Weights of a small mixture-of-experts language model, trained from scratch on English Wikipedia.
Training: 299M tokens, 5157 steps.
Below are experts of layer 14 (counted from 0) of a mixture-of-experts language model. Rows are named router (the router's row for the expert) and show model dimensions 0-159. Each number is 500 + 40 x the weight over its row's rms, rounded and kept within 0 to 999. Numbers have three digits each.
Before each expert's rows: "comes before" lists some tokens at least twice as common just after its tokens as in all text; "comes after" lists some tokens at least twice as common just before its tokens as in all text. This comes from a sample of Wikipedia text that the model never trained on. Tokens count by the router's weight.

# expert 1
comes before: "1", "2", "017", "015", "014", "018"
comes after: ", ", " in ", " (", "–", " In ", "In "
router:455559432449507515503564443532471536577521501537475511482540523503434411509442444502519508435565463479462520542492516458493544486522560517472500506462541519526460513530445471495513470461449542548455490488548492507500498517437537481450542445536512517508510536468514452466553486524508494495422510520492452460438495487496522542509443511485607482534487490442609452575520548410499534465486439494559529508481529480437428555439482568504536475503485410442504508478560483526521581459537495

# expert 9
comes before: " | ", ".", " |", "–", ":", "; "
comes after: " | ", "| ", ".", ") | ", "\n", "2"
router:552550419507568526424457425520495516535476493466549511515570500572462500452532487555581512466503491489492494579484512517579501457469450467497556522478488428445503461481475468472480464508497575427455524547550498501529500485454548465475499453493499468502453529470524455512526498571461555451507475527493434490463398453477526486452465509515474461561483451497489463494506562433487497486539488554535472517517527372500405510475521512527535494507530465460579460491519468571574529531501522

# expert 56
comes before: "1", "4", "2", "5", "6", "7"
comes after: "1", "3", "4", ",", "5", "6"
router:518567479499487551453486460519506541501488448460564437488512455503453520493544488550489446417501518504406475563458546505440516470527531447462539522526591514483478532454522510540502501597511540467444470495496500464513529446454502517548530526511523402570529502444526491449585482495424489458455525478415544392494453542477483513491490504504538510470498514541560486521570575482521507545459467526556480496488547439471480520463459602511466558443513497504510524453513492559445502526529506

# expert 19
comes before: " |", " | ", "\n", " |  |", ") |", " |  |  |"
comes after: " | ", "–", ".", " |", "1", "2"
router:558587452424490522443495440464457485454538439509490490425526561516470436471476458510517449508547488500559522605505549532540512517519443510469556485488552422524485482574460445485509490498447563435470466580561564441524553492465519426489503514561525481491572497478493429492479415542476511477487495553469520506463454486534518513493462458473515497545517446482483498519560570429459518498466457476522444451514499461517424498470505488484516519421478455474554490456486464519501516532496573

# expert 27
comes before: "\n", ")", ".", " |", "; ", "\n\n"
comes after: ".", "1", "2", ":", ": ", "5"
router:490509403535423479378464441532490464544525391517572469558491564522424486476463442516483484500517521455504476583433523457515491526476464433465536492527521476490467508537501440518500479570476520498498476577477513490458506494428514439515476444526472525587558518462556509460517427521453488492510502547515482475503479503547518526513507523488516473485475482532543442548536532456524545509441588604541452502496525446467492544543536515515505566570477482491505553519458490488503464513567516

# expert 29
comes before: ",", ".", ", the", ", ", "'s", ", he"
comes after: "1", "2", " in", " In", " March ", " University of"
router:509534535468485471428434403528446532536520470479456430491476536616486486479501413539547475450509512482497471551517546495462508497480494516441496529503534465498491478527492478425490422496484565469484518542510548513512507483441519473519592478519513502498503518523536456504505410513443572504533440509507529445424464515488525524468477517498551421489564458466528459557528521462504532455513559499521420463489561434474467544431594484519442506476539454494551508524536502578534557471561516

# expert 42
comes before: " | ", "–", ".", ",", ", ", "th"
comes after: " | ", " ", ", ", "; ", "| ", ": "
router:537508478496545577399493456478456484513513467483454532512528537550485496415542479543583511503559503500472500585510491546498491460461458477490589499502461397474491449483493468506428505531463560461427508519488496442495550484437569432499580484560503524558555503446535502483545460506486472445504497502484507476510468474566612540510511520473509503496497518475513482545536541500502503490445572491537483508496524512419504550434549484527463530536497467508505568462500465629487518441540512

# expert 28
comes before: "| ", "-", "|", "- ", "The", "|  |"
comes after: " |", ")", "\n", " |  |", ".", "==="
router:514456479455505528466530489452481533514498549426565438532544588492463440433522501451500461536526488423444522482472544496445509502529444482474505508455497492501529518515484531538509460527483587472469466500531504525537500469455514475527519480531502440504560554468501487503545544442496527509521496486553466494488506481544542580520472529519483426529497454438473493509518538391499589426521522515627418464516563406482482482439550508480494492539534486452467495433540432582472491476561489

# expert 4
comes before: "\n", "==", "===", " |", " ==", "="
comes after: "\n\n", "==", "===", " |", "==S", " MP"
router:497486451503492608518462450475436541512532455483460498537521527498451483432508436527498457526554521520513536595522497540566466477538451520517553452499545542532538435482412514500503512487443534476481482499523575427554488512494481460463499482596506492508564506442527448464487392582464517476488467486433510504462478475484506538516505456487491423504556456457490505516497547453440506521517460559597488448485548433496439520483526525479548518443467472429562514538496473513449549506535503

# expert 18
comes before: "\n\n", "\n", " The", "The", " He", "=="
comes after: ".", "\n\n", "==", "===", " =", " =="
router:546482490438489565461483428454425490495570500503528536507544533511462519471512457507501477477524527453514494531480537418458519503528498461415465519517499526522507523554434505513472410464480471489475501550538521513562457510493543480524486506552440474506587566444535456502484362517487485449512508475470551412485487471527499497481548462491452482506525487458529449510549573392461513497430493484506481490499596428469466550474535555510508513526511457529515525415522438565450553535488485

# expert 46
comes before: "0", "2", "1", "3", "4", "6"
comes after: "0", "1", "3", "2", "4", "6"
router:459538419489492540476544465509510531527544478471514488505548553549491451506511481497539432485509507507516490518492536496485454535486470468526505506496521538443500474473525423509485512505435575475489509560506521550533492476483526472468626480564552414516565549481549510426498434559447449450483464508432469487467482530517509538514520537486537469517490420429532469552595514468407551448465546546540452504442513452466398480512489521474518505538561452505538560483482448584564507512487498